From a checkpoint of a small mixture-of-experts model trained on Wikipedia.
Experts: 128 squared ReLU neurons an expert, 8 picks a token, a sigmoid router.
Below are experts of layer 4 (counted from 0) of a mixture-of-experts language model. Rows are named up (a neuron's input weights, with its number), down (a neuron's output weights, with its number) and show model dimensions 64-127. Each number is 500 + 40 x the weight over its row's rms, rounded and kept within 0 to 999. Numbers have three digits each.
Before each expert's rows: a language model's description of what the expert responds to; "gets" lists some tokens that make up at least twice as much of what it gets as of all text. This comes from a sample of Wikipedia text that the model never trained on. Tokens count by the router's weight.

# expert 7
What it handles: Articles a, the, an, and tokens right after a dash in infobox lists, such as Completed, Elevation, Operator, Parent range.
gets: " a", " the", " The", "The", " an", "19"
up0:563536485516487563507510543434486498578523562577480385556543463500551474581470528481487455518508495492542472486426509565519481538483471485467506497516445524489447490478507477542455497542566464
down0:509489431509520524480533479494424539521546525469479493515514447499556469480501481546473460507523482520492454481537561488514547501483493560489510472457404462485564513495463461509464505514540452
up1:520461588521434509445505541453507519510501522476483494549544444478482565481526525443526482518524475483435517517503474493549501544456443496473437484557494506565498517512512532472568633443447461
down1:513382486491561445482478503593506519546518546496515438468499494456468430563501561513468553543550517475483492435520509558476438502508471485463489451518486523491429513599529503434499551487490397
up2:483485524538491502472481501442411545570543420470532516490462444519466504484627489497485519535593524463521498437475464539518494454471497489494430518520516557524511525510525483546501502559567419
down2:480450469506517459426518476457436524516487540438533523467464529467510468498491494437499448470422448495487536504569474531555477436504522495483420515506479557420476473489465485573460435516494447
up3:495415576553489443485465489560518498501497552463518462436516494479511398499544537502574494511476498513571486518466508435492383465423471498589490499481488446481505530494489502482494558534497525
down3:538454537461531462406500507453474451470478538519457502483538528509497497466474488467532485551516526535515494528471543470510467588413510489497499494493471532466531535457513606494507545560474473
up4:460521548533559455507536511528535471508484433537457524468572495428573475444514478557456390526475542493540522451480483493532570582490481516538496433529499520514535530526447526467483488505544534
down4:520507491534493538527492535478539469491538396542529444524452466530468459488553469473488546525491501472502530456458529480540515512433541490473522443511520541514563554539441524529488550447476450

# expert 3
What it handles: Suffix pieces closing a word such as -ing, -us, -ative, -ional, -ability, plus common function words like of and the.
gets: "ing", " of", "e", "ed", "s", "d"
up0:451481472450538488530402484548525510436533498478435515453528463419535516554473541510490449525487551402446470549491577554525546409484529501450413547505480501511537529475488446487464526461556480
down0:537516499480510483504534602517568505492476560552470463422550521478535452520492511493508446529571506461444476515474482509479504501528435526521497468469528538526494520439525585495500582472503594
up1:528408497477386559570510535503491515497471492485481557511414564501473580531518525415502455576477467497487496542465482532469482543414532448461516448524498511473531544519518482459490514493459474
down1:439407474517463527475534404503509478499476439498436532472489538525547472503489465471551570541466562499537502525510549530538493487520524466514480527448520559500450510439567512527491481453597487
up2:439517538557470512539465500501553486529496584457490477503583523510541491477546585410521548404532533501434503515503458550523493522488481477514513461501516453507476515475489496427540489509493510
down2:574477498451474424498454505552525479562480522440465508531584570479488534512502528613536540505486473539561485509491453460464553486506415421499526548532529427473575459481505426532552472504451553
up3:484468462583524568504437433501509517459503483519507482441545559482466464423620475541460451460554477459467469480568564524461531527472529516514556512510475498487496476461491497453495507506443509
down3:431464461534477470546566499472531514513559446536507551553479552491467508501485508520513510467492466478467438455538508470513494513480516523526567508535494487530444556449520471558463509429415556
up4:545426524507463483495487569501589645570508552519595508504514514507464520456519434458502522466455506457414534523486485515437567512394527565440546454482430512512520520493500489533504450462509485
down4:463489532536494507467536476467546519490556491469521526433492485429485510544479514534464550607572449459575507455492491487489570441474541530517519463464566576467465573473443506523529479496447537

# expert 57
What it handles: Articles and prepositions like the, in, by, with, and the word after a preposition, like regard, voice.
gets: " the", "  ", " in", " a", " to", " by"
up0:532486486503428523487507525504510518611439538535493515550549477467470522470598515540492552532531492542523433444506497475500470498537436496461476492546370525494515483495495571522426484555520481
down0:473464526465503433559483547518506471474536432493572481540484476482480455530586470558525521550461498489513476557499479436471421497482458506443448535544470518504520487518509448461455462531541482
up1:522533526475461459427530452529441428502469469572452519524549457478463471507497482564464456499493538462511441435497520532556447440501493485533473527492479457493486437507553498543456512519481491
down1:518439505575470489609532548426499531489516451431475526417500541540501539507586496585473438470488500508508464458480513553534431495471449533526521570464479488493467492502487532533488435542509444
up2:516529466527476432478462457397512546553521569486527491506592519532540512505533443510508476495512496602530475451486480560520504500497545497450501452560529525569513530502519497539504447546460534
down2:449499489461447490565477504467432463510529535440533514474478479539553505440518444561457550504516523476441495518521511465485563468470552479439510382521569623556519598452455493484415529460568531
up3:557587541479484497519510541520434538581474481524452497519531475450481444486479445480558515504511521495503517513534543415474577482437514446503481514543481522542484522417551572521503510453472545
down3:608521501563541564491533553537469477489471483522580459450481539531473513455494438528432554501465491544429492443461536473502539543516507481476532517471470502553494522486546538469485456485625481
up4:479475543510537452543544411498491422502574554495548445529556484511483544503479470471509507477464480524480458504577490576496552445457511568492536495478507487519535515480500474521472486505511473
down4:542550527491559523557530460495479448559430496491538487576467479565488458533453519561534498485504464530533523551507526475555521460496457534606497505536411474504532472413462529500478516508502504

# expert 16
What it handles: Paragraph breaks and pieces of personal surnames and proper names in lists and tables, like Booker, Beaton, Capó, Medical University.
gets: "\n\n", "'", "ko", "op", " Town", "ap"
up0:612526467528504491468510513454497520530510480520443539489493510480570549536514507516493473499504561448457517518466553484528503479493512546542544500531516555496499514570501539579474515557550375
down0:497490475537525525520557522469452466475501558485535432538468519536470519516522527585567457482511502452474555494549517534482485558468460494524501517519500562507455495498575551485508482548603464
up1:463509511565454431465482534502521510502470449547479524539503453441489464456532451472508558485477539489549509516488455472548462512482519405491480443513525550511476497481507496405519486491461549
down1:491503509529405485580476598446496477509538555543486469503526455539456501426434477417463474457483503371517523504487450483523563596482508535504401515534506493518395527551486460518490526509541503
up2:442483442543528466407476487457542522479532466420486547470514544495365556456526567498508492504576512505500498498424524483564500488538434541519475493536503488475552528481540483544496504461581578
down2:535514507551486493473464561503558474486448498479470492444453471510436486561502500588442465572482482531514526501472572448473504553541525450519473449449511446517508469548546472521514503540539591
up3:559483513524478498482478513479481536464498443508482510532482514493406459440554471533543523527551491544569484421510590438477520564477436538500514541547489565540526507529432544585475502455513487
down3:487525533508544506565577548518517514575482506432523469574467453516508439444534556507560491570506447511484548489530544487468567548459444499527488591487482493515541491551507462533455557508480477
up4:528483499484542441529502479497482496483521481560499434477492562562457497485506537540540509561469496522519542535496499452486511429434553536522431531580413486550540519449509492485442555512476491
down4:455546501480465439564493455605544521558491532513476459420557476508417503525520428572540524486463480511489477506519516451443512509590496464541435549492480487500509504502451500468507582467584505

# expert 14
What it handles: Word-internal pieces and agent-noun endings like -ator, -er, -ist, -ial, plus hyphens and en dashes joining compounds or year ranges.
gets: "-", "er", "d", "s", "r", "al"
up4:501480510472463541515487533532538480541515503548559542473512494515471541533430497473435522553475532546507574425450537474474543546448458489480512499482487555487563522440464545508480545502529494
down4:484557582493510529503520430465429600513512562511525524378492502483504506520515501488459534517535529526455480492585548469467514503480472490555484504512512531468477560480477551507486535498457455
up5:490501495443518579500483484479505506499493488438521450499474506511509561443440485519523507441471502536445434472568410504537572506472480425457493491582522499445470464510557587489551531489456531
down5:554502465429472502433546487533519464462518555497525501524527456569485474451532440488503398508507474457511542506490501477485427504541505505408504468518545541473417550475515580508590464436428420
up6:496555480514457519576484486493545512504516516490564547546522500483431492567472502467452513463474497512440390427508497541505537498485442443495561447518415538544507492486478501457516486462570523
down6:512502463502529511505481492487553507485530549553446524513526501521480498482533609434522493471534485481509492455526479562499519444454446490529525579542537501493507448553466506502492468480531483
up7:546454531485500514488432516468394456544558527555563500493469529480502448480461484383545533427505548530531500502541503496563517560456543470476510476481536487524524470521472581505488526497523520
down7:496450471463537499573495520530450448501488477490495544476474480412490454570487495520516441466506525516541447514520449448511430445544486589480467569504579462491530495531508527512491517457507516
up8:473475473498448532506476479517516515467536507507527556515471481502414511509585479476587433478469474539467504465514437475511629440470482507451500534538464488561509566484513565544493575509536476
down8:481533455471579531516502552541408547476525543482506496444506537496462501463537557453456512495519453480474474431561514500432520483474465524538544518510465436463513577548465529573415490515513491

# expert 60
What it handles: Prepositions and past participles following verbs in passive or descriptive clauses, such as into, through, used, taken, named.
gets: " in", " to", " of", " by", " on", " from"
up0:564487471507417479532487438449494484568418450511520433497479502462514496457431517568535480482502529580439549556494464520511509547500472539459503486563521560512503537474471521507483484482521472
down0:491472464591487440527413496446445528520443551472498510457453490511490511426528558559517491566516489536511521496554511507523473588517473503445506510564499455496516565489507498469446398545518544
up1:456473495451442504556472652531503478513533513523479521559493487487542511501493505525506508449477553479498477463531526486548536548515491482469540513489401527550493522498459447437503516494481519
down1:463472458470525516480485552497531465446557529544550417418483489497486453551552420506493476488442513544477510410477494584488503431532478558421497513457493539505487535558485444554492471499513451
up2:388488534479471500529555486524497524506477554445495550472489516464499527435564472491541567453484564533511519483522493575529478459496496548558495567449513530539499427446488516581499481463529535
down2:474620515463509552535543462461444512519419538495530512512549462432518430377498481546523486458511521481515501509534453491498463511582517460496472489481500487514461495532502478449428461569479577
up3:455541487470509532519509545523454554522511523502494555496408514511470456418534479526487535521517519533484501508569473463433493547477481526443418504511554526541464474445471423552482513528453507
down3:466528560497534454489472503500414495498456552516562459532516508436497426493477456570524457490484528411556480488519423477484517529403547501490454459482513486497551446471531537506420463502484534
up4:472464484480532582481487517509430513518460498496521522568506503478443580471577505470519411453543462495475516480580473518582524536480474455415531493459498415547463467512468496516513509485573456
down4:464520453503463629516470449507524518503497528580453438514509473453506481511458516468597492495526494523470513460503583482512455453512502549528464474516463484493469476410527454522526515543493543

# expert 1
What it handles: First token of a sentence, paragraph or article body, often capitalized openers like The, In, During, An, or a name's first piece.
gets: " The", "The", " In", "In", " A", " At"
up0:534540455451520504553484484462439482445456486480461571529539526477564487517442499499506481508475475447501418567523477463523536483442549408477483567487549488549472534507564490559519512514544439
down0:542493481515464527531503513540514530541481537548566510463559451564475521528554511471526475572409510461494496457550544480497501468510484476470487522453507545490504516477515484503454511508498458
up1:526475474534432521473491483505431557547424558543469450523541573524465494489513454454538469467529480466493507441519454506466477568497564508520540514496476453459517554519458469548446489527434493
down1:408470481504443590523485493523519516481512545589556485538416535539472555520442512567534454502466464522474534507444483439504489508494529494509530471499496493541524450431618523500538519490507439
up2:510497533478471543538528523499552499498458504484511513438408477519471486526468479436423476530476537516549522513522582456507514479523510450454444537526542447516572473571551509460476477507461400
down2:492492450510484562497553521531431518520458544462527502534477471517470536491471466532518537424530526542493502450462585451551429482445511523509574542504530495497537531440533558539534433507472589
up3:518530506508447542453556494544446547431486456440547531473494459549571473541505502520567564502554579490593514494444458409566471485462468517523517504484448518509490523556515504534477524485479502
down3:526517576504502419467520519435455490464514531477494518514471459535560479491517440482421481498568521488481493460580478486548512544566473517546547466489466533474508529551418419483467501507424458
up4:520520534433471551545524517529492572459536479560473534596501474458457438560574550523419533550456527449507482524565481550470475536499510561480466489510546522491495517508473537505497475468485541
down4:448488471468527523556444499491531484532527521571444454534474493470508517582466529513492470505575472581452618484470517486477500434564521493427581500534548545464562464487492521477529509554534508

# expert 6
What it handles: Adjective-forming suffixes and the article an, often after hyphens or in compounds, such as -ical, -ial, positive, Caribbean, and years.
gets: " an", "al", " and", "ic", "ical", "st"
up4:559466570556509439421531505530518553515475480546500452457592510468528549470457431528542446541453553520527531566516493526445540495513466516590475550553434501520502528539479544524476509534477519
down4:457497516501487457535499460545528523571480476485481385485564534467522576447536519556533543539469417506511491437482542489458527498500436485495413480484573495521526536479467503543522495485491493
up5:496477541517527528455480452540541574447456465521432528603514505433504528512471407531559525518478515462494548576491539556485513480441459488509489515501524492496555472512539526479458528540501541
down5:448592461519524491527477452550512525572428488462441505403529534425525541557474441506506528570504452486446503549489531509479517483495492482474478508549500469414502551469589426474530506551544468
up6:529453477510514553445474502510506525523577534554546489486541484530602530442516533429521519510469513456471461482501554558479501468477442555440494568500399496575470529520495498416542540446536566
down6:486393539456529519470437443464532541522566515467492468495519473519483539556494561524481462428491468437467505550496462522586499466551430494459556512476441453488510565456490569454549520479503594
up7:518533484519499501510498506468467519537511487585443531538549522489531509499526512401455537487499496516501561485444504479555549524536470517495503541436448517540447540517481445492481529481517529
down7:411532529542500530522474492517424466599504429528507504508492477527513582542543506459487522449444467515592388498547520451494508433525443460504552540479486541539640541474513499510516546474474544
up8:490558522571526515481476460476550524498464456509528482534510506494557535557408420419504473510460503438583483454476560512514497464504487392589462470557437519529471464469446491469462521541549527
down8:437546482463428531549499475474508562491506522522523461550561537572445572493532481385469492478489468481478488506513428484478568517564510490417472520524559523471502565467421521490454527514498434

# expert 2
What it handles: Word-final suffix pieces forming abstract nouns and adjectives, such as -ation, -ism, -cy, -ity, -ical, also plural -s.
gets: "ing", " a", "s", "y", "ion", " the"
up4:465501542486502454532457605430480566466539480494466561467625514459529504439592481500522460540463492494518560475547528433554515577477393508566514433524522435569527565560490498487536570504536483
down4:466560552494440491432464529487447544551580514490515490447466469527527481473489539532487426495549583490455508460543519485454494493497461472487571447517459541485435487614503510492520553499432502
up5:510525536470484409554478503444485507588499511523495549528558520517454486560539516506407542495486456539518456425540527609447576551468467476576462430486491452521435497533525542415459480521549499
down5:571473493493510453447527550487449480556520475495425470471556537542444514627520483532481568522496514530555540431519508477493487514545514475566550510467455470555519522456532509481462525467514496
up6:502525501507493521533487555512479447553418494553565503509476514549429463512505508417408444520532457477460442529471523540488512410490587490466528537497549526558471537470501557482475504458473451
down6:451526493514547455475473464493514444554552489494498425449513499473470461511525473517444501528482549523497547487462517477538515477542511460504572453453492498502474585472495456516526520488535468
up7:513502538505461488535494478445528528610543449475515519485529550437499461561478496464568513483455467553466519468562543606491495546457449511524435453524492464481545467576494502492550491553477419
down7:534518493495461517522477530525487509553447506566501478458526518481431518539532457519493481523529442548435499488476547514477529526503510515531531497503427521480422552481518543445529479584442570
up8:418517481560461511542521560449487519527491506420419465506510548503465486463493536491472475513545503452521487486481544475494477495568456470514541532504415480519446532498459515550454507471566474
down8:473501506464516479464497441505521552497547491418479526499495466513484558455488481453468421496509557535519501429485513508490532459606587520523539507546500588447530486510507461460527437465498484

# expert 58
What it handles: Articles, possessives and object pronouns right after a preposition or verb, like the, a, his, their, its, him.
gets: " the", " a", " his", "s", " their", " an"
up4:540476486497498567504468534527504529498493529484511506544594464507502476535523552536509509477475491452573488495525538541553475412535442508460478476580525510509501453492460499408524477605381583
down4:475492483527530432455507510416534519473511546602526533444454565493522528478489564514502485495536494521526495457431487492557486548415505570445576434567494536556514487532532508471482512526630534
up5:471394492504512514476533464513459471455520466501449430524462431492555498497501440559504462521527458426498474434486485451430459452478434446415522505528438493454501494491477527548485495539506512
down5:595498525528542533525530576475517553497525422447471444514533479442505508458470558537461478477535449521469419543530493421517438511477468549499572482413552530568461488511484474531499491465485566
up6:530538453492464478515515468441511546460546456567501461458500460458566479453518523540494540434490523527426526499505531509569520546500491523381498423477482500507508604470422519505548499478508489
down6:525487540498484530517446496455540490482538483514449477487500577503503477502495584549500390527561532486540516545493409502518539515556482555515465468542498520484530442512497517372509515493486458
up7:500470541519472484553508492534491544571504496488549476567526504513512522495498534540459517499571443414523505554528516519485492547538494539570461484488541476529475502502474459479512520505536500
down7:460473488417430518480474503508527540438473482559447451499548473557553467520477458533477496541516449514519490510470466510482531511514523499472534517518481558485478450503418520455531528457500467
up8:498511515529441509471498538547487458474565596472524449518528435512474458541509440555459538522498524403513511411514526543535514423499523563491484426465503490587547505442458513505482466524472441
down8:526535484519474573482566479555519547489530510489536464560552471476509503464514461598457496487494532425487464526561547528459513509478491518490433499443553478448518456540496476530535496485475458

# expert 61
What it handles: Determiners and pronouns following of, for, with or by, such as the, those, these, several, any, him, his.
gets: " the", " a", " to", " an", " his", " 0"
up4:548477517490494531506523416461452493405443497507555473469552554467536513458535513521583525555485506551567548527516505559504503521494479552469529559540488447494551419535559527484517525511398496
down4:483516492415470488486559493455520530539467513461455488586519484487514512487498496438606450486539523518482556425479555470567476478603587445469490506546496446516510456469462555519517465449513446
up5:500513477487461507556481499511516545478559550512494500475512535528496532483468534487522450518432484488473446535456536533463530446464499476520514517533569504463520541433469511480489474519528493
down5:506459435545500510531466535462504478436505506466528502470504501507483519405486521479484474516451503455582491495465472569473493491524501504464452502568497482446482520546535470421498504466436540
up6:512455531501502504538516476505541487472443518535478485539511498497473470527474524483466488438494489463425525480467495457561523467534550548479529552453450465455568504431475556490542469527485532
down6:561554546502504478519491480482516495470543550494448444558461513552465488510553506549498515484455583515498494472499424484527501457499497505522601542492561545507432457443506444529466476542441563
up7:559488524493472497479536411445540520557516561517526465520456504488421513474487488474600545483474547570478476490483527472508590523503501473522560484514533525500483463492519503475542561516449574
down7:476532501508478452574456524474492475503489562483516459492519562493523538536560512494482560552463480508435564470479448411431603547521539524470412512505537482521481481512536456460462548534497453
up8:531458468460495428458424521434482508539447573495489477526590481508445506522466528512493479521508446495414542565474522517500467508498508542495490447571538507544501489504542455495601522495575367
down8:493544400511508527471518560501485517506618475585522550459533459521523422402508481537460527473486513538495487485510531593542529532470452529447503472437501488542532477531464487477466469526443490

# expert 51
What it handles: Main verbs after a subject or auxiliary, like lived, declined, continued, and possessive or object pronouns like his, their, them.
gets: "ed", " his", "  ", "d", " their", " her"
up4:530594536520441556501483577520544451518463399479519514513490480471500476479474482443486477424495524491470552480526508461562525505509463507516530608507510521487564454472440549461508422533518542
down4:534497488478524523516464567525455462410448489494470599483528496497450509488512460505482525538481497525564621459508536560528463512518474467517503582536487464520466474569455501460500448483474522
up5:489472495526503468480574544495547473529541454489478498507553453488536461460494501498532461582491630441550461456517509508595508535497500469481439490416535482594526454406487519507500538448490396
down5:465455473516507468545602525521483494455461526444479538439563488553497479512538523617544551446508516417464483464516449510520525495547571518485489470491462479521556509470466499528487505506506518
up6:515525518457488511489466500487526498457552400468530461495492535485489441479486497490441534499397486511476474509446542547509502472501535487506493524441386503498501522552488485526485500514457576
down6:519506438514496519530537567576481530516529499483499531523459498557456476516533512579556499506479578401577470437470485479538447541502511521519515495523541491499504471429529556513509451469450508
up7:549530524476446491455467525533513465481498493561565506578533505478547550492454447441401525536446513447509380476490476518491521539464457527538588452477534441554614524424508516430476472480556507
down7:521487487471560531520452443474462486456506515467471579420431502511491511506513457494506560551537407452511511532502519486504476515492472467490504463496479531448462525452429555458442544472560527
up8:495627498522517504453500420452445526478459454490451554506570492521516480458528501477523506583551516496426503558426486477470491442535534509459469521505449512563490517501515598529485560417584519
down8:545500527493510439470486563581488508480513540534470462534581477499579505550461462553441433575483448578500575460461519435535502454470510493548532442568501530555512471387484480474573490523493458

# expert 50
What it handles: Words completing predicates after was, is, to, be: past participles like played, described, used, plus object pronouns him, them.
gets: "ed", "  ", "d", " on", " him", " used"
up4:422533494572432530574479501496549514468546490474521484591467352541497512472434454486460485441530475546541569436459556524498538510435513481487559501402432497494541530509524497516448516492528537
down4:481450498554413459551535544547535486492493495438542435506512503600493484468556527513482499495471530449496561486493472492470490491468572466485531525477452484410518544486514498560578449560515479
up5:451505513421434474532535523553509522458480510527457556512619529506549507537582497469542546520510496446564490504456429530544490444503484507518484550447458506483488456480436556580530544494494485
down5:533477467507465521607532518516581438513451548520392555579511545518495434500576521407452491487456363581530481550541485466520499518484498530609439570526558500502490408523589512508490485474437537
up6:425499517408482511566512497529447493482492468471491468523517439493554583462477480475399512453518429539529539449523497537479498467490582565472491575509561450432554589522502535486482496503564500
down6:468526574491505518564452483537520604499484460477451416521477468478502467463446494566469520414514492533502503568520474477476472496509540481548533530555516433509581494502512489514450476479575525
up7:516474549494543491464572536458491505506477511550459486435474537489502469510475457567509537505549530542454478478489486435494536527501518577426470529561517497489610525483493500492504556590506418
down7:489503500587535494477480565527479472534518491495537504460552489451507479520465551514562550545515514479490513453495467486516503551547500527413530520443474520505500522594539471489494481451470493
up8:527534577441523543551463530522493523440531565551529472528485501536465505509452442475445471581553578523509521514537442481529519423459497536473486533492512445495486583541390484575483490492504548
down8:476513504530558484490526577476501513462513517559480521524498482490500558443539568469505478626500590436451536534496482521550538448510473551424517564427523528411430467492490552442475464460578506

# expert 0
What it handles: Scattered short pieces inside words and names plus the article a, such as Mogens, god, Mudd, and digit groups.
gets: " a", "d", "l", " 0", "n", "f"
up0:541464503519518509529424465457526526535516510554479511551502511479439441508502550558449523462503509462545542558454519528471505471413571512482497528556549474479508402469549555514439462504464474
down0:535504542524505494587505499510505510513468554533548546611509503522439600446492485518483521470503485550429487506481567460482517494517495516476520510583499578472541480468487470528530433501423523
up1:457520539463484599424474531425501537555496484401436549506453549468505512492569517512475489491478498572528482498466560559452485549477474470489569532465504506457468514456475500533478457439501468
down1:579500571498461486544466572549513583537452533498450510519428485491556489496489506523495474532464475431472534596455466464494555493502515459489538572508500527460485548480506456541502528516524478
up2:553472582522533585523555476503516535473513536519479501571559494586556491498569590425440592513505479481559535521521593534484481594502438480467498475558502462452518523516442518529564460454503510
down2:570445552503509534476435540549553533504494482482518457532521525591483477575490564463520535538521449540566531514523507467398437478499599395460487493547511490511534478468517425502534445466520509
up3:549493560557511428414515468520546533497441511544493477482499458556478483559471505477510572457465510507540493565452555548542531498510529501524431525461480501502499470545520548509499528516494562
down3:473502543488452497486473490507499529428561470573561500494532467514461429440519492520509519516500461477487528504497479452451515503457517464493438538472514531450477457569524499504458556517551486
up4:419453503492527475492425537491553530442528475537505485501450543507543549507518494548570511477492501503504497529466507382469509527518540545475475532521470497535503531483505520524527492498518503
down4:441490435494482517529528483497536541484455585513486561562525465461504534470533527546571493501467515469499523521512521444437538521542480544467518579499498529506515540524502523536546476444502512

# expert 12
What it handles: Suffixes that finish a word, often after hyphens or in lists, such as -ful, -ous, -ive, -ial, outdoor, wartime.
gets: "-", "al", "s", "|", "d", "ed"
up4:512497488483506461497544501400528507436441432479534530534537480446550485525545447512450494494442522466444543450527503527465486579506476547461518548420515444438499530479457495475499484539504461
down4:554418536529501534482544491481500462514476435501474493482464503487399596508493469494429547495512491535439557474507494529464585501469493472479448439517517445518523541532542469534502521452541531
up5:518554462509482482510472415476504555506458444503538468575478439490445467468525513494470489490542501533482445417388450469546538431519497550582478559513520496488446456479546499395488499473515477
down5:445455437478494512460526468468524542432449396510488450474504490508494455519483561467476472434587486495439491549493545519470499542548567538575526426553538427504465466414440550469467489515465461
up6:505518533560460467448492502544476523533481539478507525587404490436515446495520499400453511456472526551520519564412499491438514532515482468460530521468475418440524525478484479494470486512589457
down6:401540553513440469534475481505535563535509523423544634483423497448465491460432576549444475493478517490433496477445560454493491468597445455463475514497464549524437494567489505530520449511452566
up7:535484502474517528471568532472495517500478535472528505570515486490577544512488516534496453477472519434471476473511476478514532491478498514464535431484499465447466505464453493529443482480442529
down7:526481510503509552539536455462447509557392443413463525544523499475520561482478456547591497472452493474530477471480540553466556452525463457481506435440504476430525514434465513546471439485488502
up8:551521482547505513498485548528477498566533465525523461529584518492490507526494531489461549515529505523471384580545517509617507501500484542536415542535436469489543492518463565477431483526549473
down8:562557481462528476478512550523512471561505477566480445548489522526447570483461445511496522500513496564436444480498471492516462499475545525542459538584508541475504553453434563488496500520512510

# expert 53
What it handles: Line breaks and pipes starting list or table rows, table separator dashes, and well in as well as.
gets: "\n", "-", " the", "'", " at", " well"
up0:483421496481526494533539587544452460465446489519438502641610479505493411467523567487541475493577508572525468451438554522480483580450516467446447561470491453490490467494528517439512600496489501
down0:445447512453498533609510452503545545525467567512492525521489466521544499482488526510503471561526448540431506540494489499503425461529487517468535496426504455516431455513434530522452507455468547
up1:590491499403493561543431596563466483590389495544500505527494442483581517508524479492506557508476466527513511457547503494445449432508523475552461414517463452544441554482448549474476519571490526
down1:511467498478471517529433536444546553459489463522547532488564499484465533569481570411543557485415478507509483510478496470515518540506544485594490525560472509486461525522536527539492513462472504
up2:512482488504457520471531540521539463538456534461451511523495503451502542481462447498490539405485490496523503486505574480569592479493464474558550541477456579501558531535459526454516512487548494
down2:550460471570461475504462462533512545511438539507505482452507518549510559537536481515459499494466495534538498543474495510499566491520489515548552546484525474481544498440519553436457456524519545
up3:502519480532530478550554462457511510574509466499488460485548507522476444465485509485592453508519479494546486561523488436481541515469537492537467447486410483517480514501434459555564535509519517
down3:540478524560506523534449520521486469553566507500473515512468489483495467494445491544515552550468576478516522486453520454488452489497469456451516496517500501491415497507536491476488522498468565
up4:513497488426486534469497525482499450540540496473455511434475513561469530454513420500453544519470455476464510450503544461494534407475501463512526610519499474454495538488548594504478502572561513
down4:569505524549527463528502517532440424485495497487517562570526466557541533553512451471522468538488545509503523450459520416487559491498559463591551477469448557470517536489456437531487448490519481